Experts of a small language model.
Size: 8 layers, width 128, vocabulary 9570, 12M parameters.
Training: 243M tokens, 7416 steps.
Below are experts of layer 3 (counted from 0) of a mixture-of-experts language model. Rows are named router (the router's row for the expert), up (a neuron's input weights, with its number) and show model dimensions 0-127. Each number is 500 + 40 x the weight over its row's rms, rounded and kept within 0 to 999. Numbers have three digits each.
Before each expert's rows: "mostly gets" lists some tokens that are sent to it at least half of the time; "comes after" lists some tokens at least twice as common just before its tokens as in all text. This comes from a sample of Wikipedia text that the model never trained on. Tokens count by the router's weight.

# expert 18
mostly gets: "2", "1", "9", "3", "5", "0"
comes after: ".", "| ", "200", "201", ",", "199"
router:527463499474608521519510540546453392522449548472460508490470513542521505467528473484506543447474532452543581490519460471507465443472526559469542451507406528539466592519537524457466551546484524464541518505513530470501501544556446466463534463493580491515489476540495451489479523583486518532545518484445454482517518513428507464466474596541520484507508497522574496467499497414548576525499
up1:596475455506445493529516430542537514485438533586555481453549482426527472465468451546579491545500470474530511551460536468505485497530493473482475531474442552469410500517558525473536478470464480586472467538557386489544448516488548442456412441513510507462518500455496505484483518512487518521558512509490476493394460535531560494455513557470510512519519543453499498512503557472491547512460
up2:527468496533521473485475517485520497572467518505530458517475464482486557508471463544439600544515466573465549445529519484470462543537481474506484532580458473476523486533479473461476490500508510542447506476514416455433483458585464542580462571504518556534532505551501498482477527410556487512530456516474466407461467450526488486534457546532482513568526494535508492450360501442513496513456
up3:555491521534513462488437555457514367461516495495462443538617535490505504466550497496490553548501524512519533436492517528454501437465487499456507447477458533548453475496545539490501524406524531486499525480471466501553418386467481562517449469505580518474456507504536508477533560495509492500484483504449496496538514489527405511523534518537522467545458556515467526429492531472455563554464
up4:507519515476485543450440492492523496490500555522466461551413504537517501559534546507556526535536574435487473533449538468527554570573527518485455499503488518455453605537534467498418482475494450372477471410555466546533489476457449489517391529491524486550472463495531490482478532469529483517537558548489481503526512479563478484498477463515516530526556432555477510510445469511501529449469
up5:435523467511561489539508457531467499486430559504503527501464535511478435504508489421477571490561513569578483507454492555529495474500525463520420532530512561518513516554493454552461530472576527453438539460478502544543540484547416521466520549544528501476489559478479495456470603490554466517555542434475442514458521446497472533503561475452432494483435484459489476481479450443550479474453
up6:492474595596435550448472461482444502468501495560510451513412528542416488464470496452537484464467492527507454497472506501468501476514478499522504499510432477517465574520526466524529529510475495542547525449499553494554544466477500472554521421548473575445467533467525482472528447524537511533490567532486504501488519487525546436579483469484509415601575451566529487485475463496473537579518
up7:453471498456507417496491460454470496473523507451472455525554433501510470507532497435478506476478401489448481510480471414496462460426491498475471498483467493463539481497469472466509564504496569547524527494477548458403457459506458560516536467457417506481553455568527507499515544457473548492507465451455511458448465509572457438547494462540539536558544521565487460409472516403497485490524

# expert 23
mostly gets: "fac", "ess", "ick", "eld", "ress", "ut"
comes after: "C", "L", "F", "c", "f", "P"
router:457507547465529529500443497598544475535503485508459460499478406532549514497504472512483498410489513541490438511509475531520478504444487466501451497504429494549544465476429479536526522457458498522516533456507492507518419560558400536491431457547511525522490548519449538438513588462563552472457524428522543439590544536503539487479471527508493556574485469550549510516464514476514554487469
up1:567509530519533528482510562498518572551566544546523506501554511491508472525464494505490550487503527507567483536495515523524577572556529538545525494569582501545532562561489503588477554490524490526564437528504512489487526480530482503522479546542592566521502541571534563489570451448549490527565502459510578521502487555424511538497496518558537550530488561470548529474541520492553485562470
up2:413479535455524522456511531500572538536516529521546520522509491579484499487464514586490552556516527476543547524489494508564490535522466506489487476504499518548467525556543562470510491451517515543501452509526390508505581548568512556510540474432479541500513445506523507538559578599501539512538481492480480479517560571565500526451521560472540536510429557528512576566527480530523556544528
up3:439508517586427550503526449518480506430519545483529517482468550534505484500520468537535521486584420507528499442525547518511461520507413454534435443551510453546493499503482518545498529501474563471578467463523523559493509549500568597565466561538525537498454468528545544533573539451538506477516476572531517526462513481511433499454548479444429483466496501513524563480478462574519513525514
up4:493500439520509464503533535524518546477446515446563469423482597562492471516468542462469553527499554508519553512492624540491461504561526471533590591494530484517531519462522470482576477437451522561455486543485491534530537527541472473551506474586486505515518522565500491441481513493500462596502509512526500487464550477477521510418459488507532517441550539508480496509469534480451567461435
up5:478458471455476534466550469441564513477481487511501502472489479510499533544503535494543418483422520544480477501542525477473465436503460486573485489460470463493498524455492469535542544483480526566534509569489465468439452463528546435469489535517579468476534605473490503396492466473534543525568422515514465550580503488484526491538512512523529563531447542539510441535457490384462563510530
up6:486555537514573463512584563489514580539586493450477482542512528454515424432543478494542457484450552506462501493507478523554566495481567415536581496502468516491515496485518474519474546478591548553519574570490519499491514523557469488517486430489512580521518500533546463551480478462511537560562538461478493554480572503417506551518528546513492500554500495515504542477508471562475444486502
up7:404505475473488421606502427516469493445430530417523477532484458517547521457543455512493559518500477459508444486500544480499533459554501488469492502570517443458479452610473548530518552513495525513503442498565443508441538493463519528455509508569496491470532501531526498484519550490511481409547487462461489570513535454478538567506532503496524453496475592464483497594488480506478472482445

# expert 57
mostly gets: "ool", "mil", "ock", "ick", "oun", "ern"
comes after: "L", "H", "F", "h", "l", "N"
router:457482609445537463449477451529489494496498491481487463563514410531527534486471471563495506417484479512480455501546457499558431522462484478487462478490441555487535479499446461501524561472504490503452483442517466451527505550547402540532452517545491544517485560525503542547535586481503543463436584454505510444599504535480541471553440563495490561542520511513539456499464454498496530501473
up0:468510532512454373489459493528481506533516519501476498558503493497500583510459468543558457440472476460477503540522457480530452467534522480549524512547467580508526488479485461521388491442557560517543554512514474470514510498590491514483496517483532439481527478482504518426450531512453472468482471426397454496494547453448434522500472472473509513487545461484452497452427440420540522434527
up1:495488490517570510486546485467419502590405536469564519585478515496452487536469513478470521462557586489479459487474520511459531532546457539517443485523475524493467603557520496497527546521509577516500429509547463497473446478516468520509527473495480462505536485474518497573588594499473472395454440499476418489514532490482550500550440480510521468541544491516538501484499491573498490550531
up2:405555493448510535462496459567469518472531484495505525529551432440488497543516481555491515453491541515482502495548568505492430501462512456500460556473501506506527447480507606496507541527497568499560540528503462440440470512492457565493511521552569512487477434550520494535530503478475469589530451505505539442546497424411466541573484485583476576517521478450535523531475476552515509555539
up3:559484488587528472461441481582527487471486482514508565445530496517446426553492488531462445488493498540465429508539504588461535499421541446467492518489551523484510543528510533524497520459541465553464450485494585590545493509537507467542449423500441463486481533493590505478516482516507491514463476502552510518521496500428523493528447397499453505508524510467536498468484549450461593426481
up4:426497494530497445555522490477531519464487565478444500479550529525513533480512488491511504542538542479494458551398568422615474553418545458557467493510481484535558508539529633471471484447506520536441469549396521494471538491559475518501466499475547479521488492468523546526499500507443474548507487538480525480466549535434551574565517485516512470480513479474484500474536504431518455538491
up5:434543554469510569534494489542579481505372461524465425489499496557475466503506507544490513397440511462467484440523522474498454451475466444549468506546545486463503516434520547506478456486472471514458498508513458497536510565562512440514519534534484483494545509428526476492479479557498519587432518500480575464449537500514492491568502566481519482520459553531573459559536450503559446485500
up6:441567523528489490491522505546494520464521482478522558514590522609470546530492519481481450542452545482477519581542524512474465490536513460494528532470527631504509488521499508541448539438551504482481474495556510486491474477458500545487478558475551502533462506493578553568563516537481537519540487527524470517554528498493558458564472469512440595487475559610490514523472483458433466561490

# expert 61
mostly gets: "the ", "The ", "their ", "first ", "two ", "this "
comes after: "of ", "in ", ". ", "to ", "as ", "with "
router:464502457579547469526521493478524516445517423493488488540442497487484423554503474446432520499515455522501533546515571479503581469537526445478481540481517480507470479466526555519446543476570485493528438545527503585583520438499514455495442441538529477516468461507590537525546471619551555439454480505479485560475528533508462493480496486461536479520441509494520469571457439514448494507457
up0:498532451468485586464559582531525496508413566513516535505511567536483516510478469540477518570516472479493502506448528537436564552501543474497576462534461522507527480429495485551498550542491460559530439517434461516503459489548518520517514587509505524475544555413486480502474453543456401477541517503500496489574501542506522540557457568578509438494550511459486471491519509492546438540546
up1:470452501430482489536547497466502501435427484474453471467464517442502506540470526517497514511525469441538454546533446499531544488527479495446529510514539479477601454472538549461502476447459547458530453511505441384415425475472545529616509536481508529541454476462507448513475500497517423464552488467500513477468485481494417475504503549496509434498529507484612488522517452533513543443526
up2:546447467508476483433420527573483573527500497487466474483465451486497514475476560500468519493518538482587503496482486490522504513434497478587426497448537569478531497516480447529495533455461505523520497597499501483505450447535493450457529550491538540536543507571488537528576488548506503497558500524587520507548523407481538492446507502563460499534546503556538552475536529537379545476527
up3:584442607488563554334535482518471511432503489495544476496502448461482510514460520515525436530439456506484499483467513462450485482518515442521471522569487490532436544456507517503424449505458455495484574492536536511530489465496535537502477518457514506484518480462506490446510518516510525565500482474515492421468510554454522467480406458494421496509514491490508532421536428440491504453470
up4:526537500475489548545523428513551417453459484512506483485448505536518500525503497503508483449467465507497455475541593497541500495529539423461493524528542482607521551577542455472461553529548481569536551436423512468512526451498512467443522469508511506469448438467525507539442520469530427458451560581551486512472511545483480453536506562520430480446514522563542487603526511493480482507506
up5:536538505440562495419494470515504527503528468489501497498550551466564499492448537538491520487529453487438472492552470501545459507464594516387533480493509470397478499442554493564485509484501502474495428386481552515540472509462517478537565520485486510522474536537574517465505557452439511447452571544494511506488494499506532464508488483496435467541473458399474529429467464472468461531447
up6:539463457567446495525496537438458611494536480577539486568578500503495451570486453487451521476501494576517476485527523486510475471529515532488592468533498467497527449453467471469470500535505491533464533486526481477464520444501471472491478485503461437469562523509510529505449540529472518565421511458596471444498491442498455464493488496512617521447525546481512561452534445507568530567535

# expert 35
mostly gets: "201", "202", "198", "195", "200", "197"
comes after: "0 ", " ", "1 ", ") ", "2 ", "3 "
router:499504478472542493518487476485460493544460516507553534521532510520508534483542593516416462503453512500546540503496465468487451539499455568509532514523434496523492495589588498398492511467459573498513502536435550470503553556532519478462541465406519538533440463484504531499442448482491462547455485547508465482530522431430396542482552532522478470509524488451601471556543473500486513453523
up1:495445554500485449463534473490567540487524605502508464539481477507531510525573432487555483515474528480534499541494491616497450520471543463491435498449439453456550523447571498569469469505523537536510430474448580467492521549435493455491522592487471489518514479499496546458564471518431492456457485539500523514498391467530517506540520408469501522462465531459515475480463465502496468464522
up2:485560495497501551506507475497522532528501515510554440499501481466535519529491525522484509527593513516479434457459455441534430485457540496538509492431479460549470494586487493530556454596523469486579493490481491501481447509560567508420480491525515569460472429560509495511536465441539519495514554519423480423439490528472599464491506451550546553559476504466478455506446483583491525523452
up3:483504554506434462443513459538526414471481534503521440503501522503555517457499498539498535481515484433449503529562432552465402538579496550479532452537443498502583470480468450517480470458533502528577535454528526508460464422508501467517460518444532477491485445462476581453502478478501471447508462441465493410424488497487443568480493529564516563503499529471473520568476487425488508504467
up4:427596488498522497420515511485465512534528493489479465453550531570447528426403543522457611475475393485533481506510481493490445472485474490494485472506507573477535495495458497499474492426522513472497569521496493513532508428548535532537527513485513528544476473476533542487494550527527564515418504459477458493476541499468475499543493425570436550482524534568438525520468480465436466436450
up5:501546437560490498530496519520486529519478489467532416481495450516495500484479531482631515463447472511480503466476524529440466465477528467477472499440462532474488536491518530503472396464516504490541533494487551583394490510488459486523463475551544477586461513490484470485566491536432472548383426435560513506490483569476435528439468513528486499533527493454492446541480453532453531514538
up6:510434523527516544445401483521432558464457559382486450457529452474469527435542504478520513456514510499505487519443520529444524506528524508516431519494524499518504483496542495517533548487491558421567472484537441561494479482459400486477476527574547542484516476485537454453501481496518438468500444474520496454424503504511527431549511469559499493474463495558567464510526491540466509387488
up7:441472549525488548551483447452512462563595521498501507486551527518539566514514526530439508504494457508434425488485472509529459408480496571494513537522504442510600508496478576480540482496466548455444559484476538536503517410513525460434482458515556519508500540496525530494479542540471475538497439512611557516476488439532459546537521521438546527453497526575464477565533482478519484469496

# expert 7
mostly gets: "2 ", "6 ", "3 ", "7 ", "9 ", "1 "
comes after: ".", "| ", "–", "201", "200", ":"
router:578515444593550509473559515487436494495464525471500525445493535547495492469521455405479505454473548498497574519513507415516485463509555494526540472442521511503523470501557535498478534511487512472567531480516372460473524432514488466537575467474530468468495501535540448534489477623576506514504466539469452484469507499483520450551454558486488553488444578530483462461493464488556491459484
up0:493520528483458496478492532498507540504552405489444464506483522467537529459453491531430450541552525503471523476539530508535466426501520436463466538411487469526501480465502547500497440481466488527380492450411530574441433432503536531478467506466456501486525510523513499534412544555481486447423474479512515577449473492510491555497530505558498459570469553483444437460484444522487539534503
up1:509511472563476537459541467492454512545567483537491576477566476498479495431434507540453483475562552459489547537565534552530479496495525472468598468480506585501524498494460466502477529517507460486508530454547458543496518539472571566472451423478438500477540477540502513458508456458516487513529539451545490482500474515557536467450423435446483431543519530501459608499476522590480481470545
up2:493449467479496424536499516461467467525513474524578472489503500558482502528403533449518486471469595484460487554513536498539516518515462516466409551542454452447522534469500515473573490558530510530448485491485461388514425508534546463521483426468476496583490502531505485494451451444507484495520457483518483502522385437545519510489504521486517548501534505564526423588490477486574518523488
up3:530506515505502446491520534497501502512450518461527528568437556480478444586486508580522505467416530519545459477519527450494567500491508545420471486547601506466517587490455478539486468554518534570574500539474527513534483498530506508499477490450508445551493453537522436391486422482510468454533433480613505471502476480534486513493527530517511443451529547480491510568475551525451510522473
up4:510489494466560484538507508521489505489462464533546462529548511612501484497497512525526534464412483476565499588520441473544502556557463497523502489559534480456540482430467453579482517492508546440496478485488465494531444500492501590518440489535552407537510515466539508510527597495483476540519486540492508495510478567437464534526511454551603490446468474476522557532546577458544506546451
up5:575524505567510483527485501523594487498489457472489493545564508487518492492469508485441527594498537514472497410505476423493500478526520522529480597542498523436478585455487480482511480479471473557489501505517495528497461562483510433416479463549472469539493526481434523550470493469504468592514570459544488493442517510522440415515514437503474514534503563385516483504439539528497569464488
up6:463536497446448539533500515491517489489476533509549501462520511553506464503558563474572546553541475508498457533468533494453542542474576523448566481476586506481529475455548485643511494567565471449491499504527530517538500512515528485484475609466498524477524502465533514476473518535492436512550570527567533523494507568492518488559470479406497545419469429495512581490492499476518461487550

# expert 27
mostly gets: "present", "particip", "Anim", "transl", "world", "week"
comes after: "the ", "a ", "The ", "and ", "of ", "s "
router:536517596505484518471468507502492517503515488469545465466474470548520445471473511509545470573552452482539489540437547428479527535484472511511466543448422472501517564566496436465517399645501477517517487507476497498508530507525448457539441494470494538482517508464547489474452487470548481499490556438499511465489540517456468499485510533453534515515558454563498499631455564448555456523484
up0:498475534463473498430481458499453445450492510469485515468484495539489447503507569470554465463448504604479502507549498514535462475496461451503498517518453490476532484485516545591539541479547518540407576442438476467460563513522520427456456400491457510546453493532503442532513513470458479515457442495456505540542459484526555519426546572576497532542504453473504547473484485477493507478399
up1:569437514449458465512511551510473504499393503539514426525447575470529532534397564585467472528509501445545532505535555467511519522488532455477504502503467502507538502518506521445507458616561552513595446500559520470473542545494502511562443493513520508483530480547493458489525474466518466472517518478517455499540482464583450572533476531503516503510560463550489438525496545514428536522515
up2:528467480462501523470471506513464414516558465528514508475484438556478485479522527458540524491484493477478520507453487496543567514529389514473446541473490509462506534495502484466507562555529455549415528406545499464490459473564511467439451498471543465515428471509485539465543413442470450616521424494451496535455443483449459513562539512475485488515553533498503526525453558484541485519422
up3:568554525516463439434411441512479568507572540493485468544520515503564549395497494505534541577493443569498510536475484442468493538495507488457502508513509409519502514452473469584553553480499578568499483477521510549485439444510511464523408435447525448546519481496468512516521494435513441542500468496496461544451446510450493502511490513523516532539474513444519559565517521469470508518527
up4:524446514533516449480457484499493475429514474520454524489544486506459493461460461538459463455467502550528501493461445602525520514458471508463446517469503502448574445534492538425499508538532468453502456589451533440485492504447524430514515518504541490454559457500484447560487484496499409475453470498524475387502533525546538549568548503512423575527515507534510570448499448437495479503438
up5:500477466505473537510505492436454540515508556485491424523521454568490523483527467481460493478485502457507502441506445521613515509434453443512451474489556378492479513510429467520482545582576436485557507491561450551501511470470435468505498432554424478480489538466520523573463509489448418517485424527502475466504423521471538496509558438521487493486501518505474502480501533564489457453468
up6:425530512484440493508593548505506475483517620525566550460547426458536471491456464541491540519536537552498511539448492533579428450473506592493545511421479486544449501525496498554449511519568538420452525474447499471556491486492458544546516527480544518459554467537533524548578497500447477484440505503548530540509470489515534503554507466480522498546507459517512521515568461473528453494465

# expert 32
mostly gets: "|", ")", "|---|---|---|---|---|---|", "|---|---|---|---|---|", "|---|---|---|---|", "|---|---|---|"
comes after: "201", "200", "202", "199", "198", "–"
router:520447505512482550480554504520502466474478507525523558459522498538537498523519465463470510449455524451542558399492428418539475450501531562481555426493533541539472525513573550401507526501455571451467530510436495447443509489540528477463584453423528521492520476486539494565523521570457439549530487460452487474487525467542464451557529511527525459488506527472511490518559492504561545431531
up1:517487508461532518442548512561480537487531438502535478450507497539578488470474517468451550511450528442482572504468436501493561538522567510444473512499475380479451518484532536463521446450460487434483459539477432427484493503444416534545470548516536514496489464566461491453566503506439471506463467582499502499528525511571430458526495469506510514496505433511454506560521529479431581526487
up2:481425563532542533502529492489525558488532479591509504471499518551475553467484555487487519474554503520494489461532462531573515536424543469463479485490505527544472562468549484414568477455535548498468521529518463469486471544446513528497534536432521503544518467499461516534520489475527496489524529562445492428523615470505450485454578432467473551507495442528538530474518482488457640449495
up3:500494516479493467473555511450411534489434408485505486507504486579492473511532475475461509539465506566521467473549525446515590534513508540498528519526472499483489568528508545505532467540563519549499483550500462483460458460573515491560537461485466525531537545484506541508512503454473525459341450472532492562457506530459583476571507518493440489455515449569450480510444466468499536569463
up4:479528535539476446429469475422487568481520455509553548513488530516535477497496530425485524555507499633577503467547576463550498502450572570473469405513567489492526567521539484517531541510512497512479518512449506550410443537544476501459428489495449459466509504491527499481458459428513514540504467527516432476523454546515502501490575497489475526501455511515464482507470552457464432504450
up5:445511504438510532488545557583527586539472534483537487528548542495511583437465530478522460515550461506459511469520514534502465523430576468531458427537444503505538491504461451525497456528506469510587495474496469494535432482497498535532555519565376494495559445500545505490514516498513494463573477552497452502477466505537564469488413469483498471505538478489465443554462584460525461549463
up6:487486431473566523491492504516531473464479426532510455469463483470491482600469500542452453537475523474461468438425592440463484517532430455478511487524518472567461548558587507421520489471536481494481477468453530485422519456545489526496548453531472512452511501497497571585525508473574496499504464480504424501498493564475536550506493499504523489475537562452452575513489427506485583537476
up7:508518474469511454462578469477497478470557499489511513562484450410477485526563471548462445518550483493469462487477431517482497431467598528584531499539521567506458480462450516415473445515454526513418465491510469513465494501506502546494474463554435483599495531538530598543533575488496439505470501511488495400493452484500487461518520486486477471533427489464545489525510519533455464571510

# expert 20
mostly gets: "No ", "another ", "largest ", "An ", "each ", "no "
comes after: "of ", "in ", "with ", "is ", "as ", "to "
router:463530472578503446525571536459443520497542456482498542492450511493486450493482470512482541501479518419567488569484601490472544498541544422495483479449444565474471491478571557539492489485552501490470491522472439522585525503536531490474443525497477468441455471520515628407494459575541549517519481575458516557496509502518477475463505523455525528501475504525519456482517415504525451524492
up0:505462469525454568584490469555448458470462544485501484552487548494480466550529566470490536440495568464527492545428486495507433489429468428561507494530390481487461448528529477526560570514516505560455500498486460479519511475527531545513579442490528489452460519484442526450449444538553500533556467448522519501519490510484599542554572529508510472476504548529539443526524537494466484528540
up1:461569401549506527435475499491476505517567441447485511541553529435547468475454492516515478451493580537488485511556589488513483447508530466500513460451491489488539490539465448485484540489536483453505424478468523499477532495473464559527514552469546512456485548442573532541474553535435426540446474486539575487520533508577572475539441492508545547485509521560491497487569526544561531527552
up2:437514594435489503460563492488504442484543568535499495507519533542477492562523535550525500479578576516478465549533469529528584501547503500476471549491513531509495530521460483603530509503493485446462468434475580447503595524481499507539547516517527483536440464434551503495485487516470491545529542518450557506482539445543561504487569498477449577510426523531527557532547468442558498537514
up3:482516471513477497544547500474475522552514508499578481526494461540410483553514450544527561563483515479512507429497541508536518511498512534507521557445426531496495544529528517456522487501458503613566470568498518516521495552552506540430501567519547505571465475616526486460545504449505498485459509543555450538474489467494582503536516427522570469484526512571491482547559469485541517591517
up4:471504441536469478480561521466423489600535515479503456470567418528490533514513548538558571554472589498575525474498494547476536502506494450509493525439520481483388501544546456538550474443474487505593539507524511554530483515508450453510515512592513474484469519497500453463530487523453565498456446528512535432560463466525458515548445477438448508488471487523476550488524510485549454468521
up5:522473521355495456482476491518513547516545479479588468454473500464468470520567458492439447516458455487474521456534518482468527492431556446466514485501478426518410506445541505489434533464584480513484460479486506483472531537457544543484549542524462523591544517561495484509505551480427510556503563528538422521502481477558533493462480510421530446571501539467491507513488513452542502471487
up6:497514527481499535409539486567496489456466511508544458471526513517476502587454577533500480478503476461488491553481452567473467555522434541480548456473515497541463502538453453563491564515549496549543497519531506619447540537496555478521482494557432382538455545491485478481551550537554564542567548511521572528475478506504518541524522510501508465527528431470491469504508531482547547541437

# expert 25
mostly gets: "year", "present", "name", "season", "years", "″"
comes after: "- ", "the ", "a ", "his ", "See ", "s "
router:495588503470462581528449511515509451539479482487551488409500497511525404523564488493552488523559500494522560495487580444464479497454488522511489517486398551509523603524492477404458463573494540518540454547504513514475511510545498429460518519463468534509478455455487474470501520490453490502510531435519530525582523527427485512452458474507491491463537469551516565606481513432513487498518
up1:533501526495515500456468449500477490499505467529535473479495504458480511552533485399584555504460488489575515520496545515523526559519455451485473488480592524468406525568540545479450534521505574508536520414458569432499465518506440508447540489499497550464507569476438471540575532492501444431484481516496518549556523474557500524481511561456542507551460436525418518502465532562443467485496
up2:494565510584517508498485573468521500525536470567571526501567471485503484582554526557489459560503503419517515444526538476575480496526501436461499508492535509508460541572528541582478502506554458508528485430497480486527562485573464534465511461495415474579537473567451511594517527458600537467462494496497496565510439506508486463546507470481453511502498469540525457482511490474525515501571
up3:609454503484493528504491476561550526495510491439445462452568401529573526517578498504492498474592504578494480520537476584448501471491438414499553498502448453423491446532443498471489508506546531533455490489514557536489476462530490500474485427564524536532443516493498432471524520514487420522560555505466499527530551459486504473497512498450460492534543475473542436550479464469496521466470
up4:495503525434429502448471506518434516574536497486470521459512509574450548482537459515437469577498453491494500475561470490500488571504447479420501536522432542547500495502574479533472498497476459491545421521497461519492492576562521526455461561475489519426459454511523550513541461464474549478401528477504514444542581467502440574478563483417462532475478471538495537486457500546534490516497
up5:537472458540488512439488442508452534491515524517489475440483489586552504570482516483500504529531576425489518541520534455422475477478545447553479459484546437477483505455431472486432563613547526470424476534526461520593506510536427522534441508513478490472510525532533527504553476529495536572473457471469489479494474506541569562491486516505552537523553504515462455416533543480452450526498
up6:492580532507500534503534498522507557523476499508530523484515521593481454547548499612584468489488582429536526572545503480564486550579491456518551497425519543540487477561506510516478488547472504483524521521391508488501490483572569506545563539487540471563477495472541537447520431505537497519501525479486546504498544519543405548510474488519522536501465528473535467537523555449545506563522
up7:537529518466492438538552493512465518562418506445443496486497487505474538547491507561513586534557501424532513445453462499517464538484483472469488507502518488504465450486467537416429443455502471470472468483503455572501524520537442517538465549487477479494482399517451539481509549464484565513466499577528493542381471519542522531400486497474497546458474541444497531429510494470513530462427

# expert 44
mostly gets: "first ", "their ", "American ", "two ", "his ", "three "
comes after: "the ", "a ", "The ", "of ", "and ", "his "
router:524558511569506459502589506451486503539517430512421507525514481484514458528463501451548515517565542479504531526482590448534540486503530465472481549472529536506510496487517454528504472505481478499507521531494390494479562416551524444583421539523534449489495483472563485483549487573579559429463491488437428502469519527472439463544521449460529474470530505560518460518471540523423532501477
up0:418482587462525546478436568458528456454495483521460503445533467459494468452499507430534395462530518551589499480467497537448551496461490450525545471479565582477528503482468515584504490539472460520454492492539490565434526527461489449555533494545515462584491513450507520465467513454442443504543463494454509510436509529501485490482490516454418487490470521470452524512500479432421530493490
up1:471503583576466484516542465442451526554497478466544555488528451575487464438477506527472479457512499480506511462527494502579496500476519452524475468576469547487513436538459486427490476470457494501429528438547440527515497444549530555546526526457519494430578429548525485551490470537468514517415471504501546484535483498485496423508511492505375429537462512495480479497544420526530517493532
up2:486534505520576508459483509491482516517514458479465456527420394515487509515468450508482526497517507507457472493487549486517489422449494394459483478493429434498500554477506599503571540491459494500480492561449451517480385469514459465496480476495402577508482544497517476463483454440449498557497495460451485488492528469483463400542506470518506554557492472467577469498508442526504513548550
up3:556496542452549496403521460482518498508470472526480521473423483515522515494485531558454489547410495411488516439568569506521484523490547502433551433480458518516484503531552499592491520465502505577536483520461454576442513565416456449487480505488479491453518478510469441461461536606508456502497547517505427460511456498474503507474460484514509449470562445487451496506476485538555509471437
up4:449534491505472510552519510532538523522393503503443466523510552562551535473529517582532540417434459509481463480521473500543525475451598531473519482527506524570541506504530499517477479461484487506536445475466502516464427546516505469461459535504536454531514438427488504536532501547577465420448497525523504438523470596463456474494507544550497483550451462453531545463414448500441485484453
up5:467539441498435503547436471531473511526539525491471568484561543465438542513482468499477521533518553556558531419485530492491537498465482496483570467470458459544581540473490460502449473502427460488460494438508518543583493489465492501535475532481517572535487500514547466555512492535498480482465466495488518466518539533531562490397444476492420529474536629568550490460477473453553494488558
up6:464460445447516527483506564445529480540491431590533467486521415452511486506441466459534542432549504510525474448494520520562576475521389476448500503471572466530480523485526536482536474430448521469519492451455480453503531452426477405466449466456551445535466553441467556558493509468495508511509462453470488468504494418506497463499480488479456530538513542515487502530465468511476552453449

# expert 15
mostly gets: "ley", "iddle", "outh", "ile", "achel", "sel"
comes after: "B", "M", "b", "G", "R", "r"
router:569409554483509542445470465465516498512592538536524463550484487477563548494522448536516487452517475518455530526510460493556500445474528492441492488507520453456491480542469495448452523588539440485525536470489507512456571539554376510489544442432468545486519558532483459512527599495510497528502556502476536486521517534538517473495532592485493453529476494488447587508484470425465470491535
up1:502453517500517476529477494550580567516425542512521469443516438481462503498432526467469542516462486498503478543566610562560485484462522500486436458508497431540493469509481509445537548472512543583534441471505525482525521469529498496484526574567479448536544545426439541463523491517534503556564533502513573470484581538439473535493574532522483502574522509534522547459539456519534545511474
up2:568568487497521518548564559501417517484466546593509470514504538458510503492535503534531546573440493383473487560528511488537482469482620536559455549474519503456532487552479505553505479498482509475480531445497475490540490518529448598480528439483479494423493491445564471556506537523507434547462502546585467493515515490537457524523444495563555486528514470485467562514485495469474497530505
up3:477490433470523503452471539524522526467533418501502429471474432487578492546527528445523475511473475480472482486430474547442540489487447477538502503455525490477500443510501496463556493482474476560555501504451504487565497535509502533493458485545474512483512548489479436489523486450555499606497466568499402626510461531506585519464526516510583474468537462472591520494468563562542534474468
up4:470504584465564556503532516480492463486492503546443493504534602535558475481503521553515492484526520574458518575479507517538557439501527447429480503463496541557537506574552559530428454575481479513494487517532476594501526566524528467471512468553540422487536466518528469530508570521498463476479466525465479515455497452459479475534528516403487510578526531510495539520513522440542552520422
up5:525406520495464528468538451412534503480512479496532531497551471526529506517482518520469508525464442478544472548551448455477586479498493486441521504467509597545572546513476517473448495555448461476556499523557455570510529488526566563534462501507518555451533560541501501493496486422534503614520504569511461540578496559486508536561485530510472521578532545527548492501472468448481560492503
up6:520588426502498494523525444490531527558456534482456515516530486485480508426476489510437510543494444522496535524500549438539491496512488515419540460526529530498440415442458447480472485471522515493526609521498464470465562507520472474500522476527510509489512481527476529461464586480525581466477562438552511464496516518579489563631526539443480496546497475559546497507435455488512513504419
up7:481480456485441450554469425469544492513430563545480553490564463569503449514477517415563582533488453513509564535482467474530491522484546464485506491496437449506471468542544462497529396497507510536496481504560496585501594510556459503495498514498513526466488469516517520461559523490448525569551442484512410538484439508549484463513536494517447462471518508467516447423542463519443502457464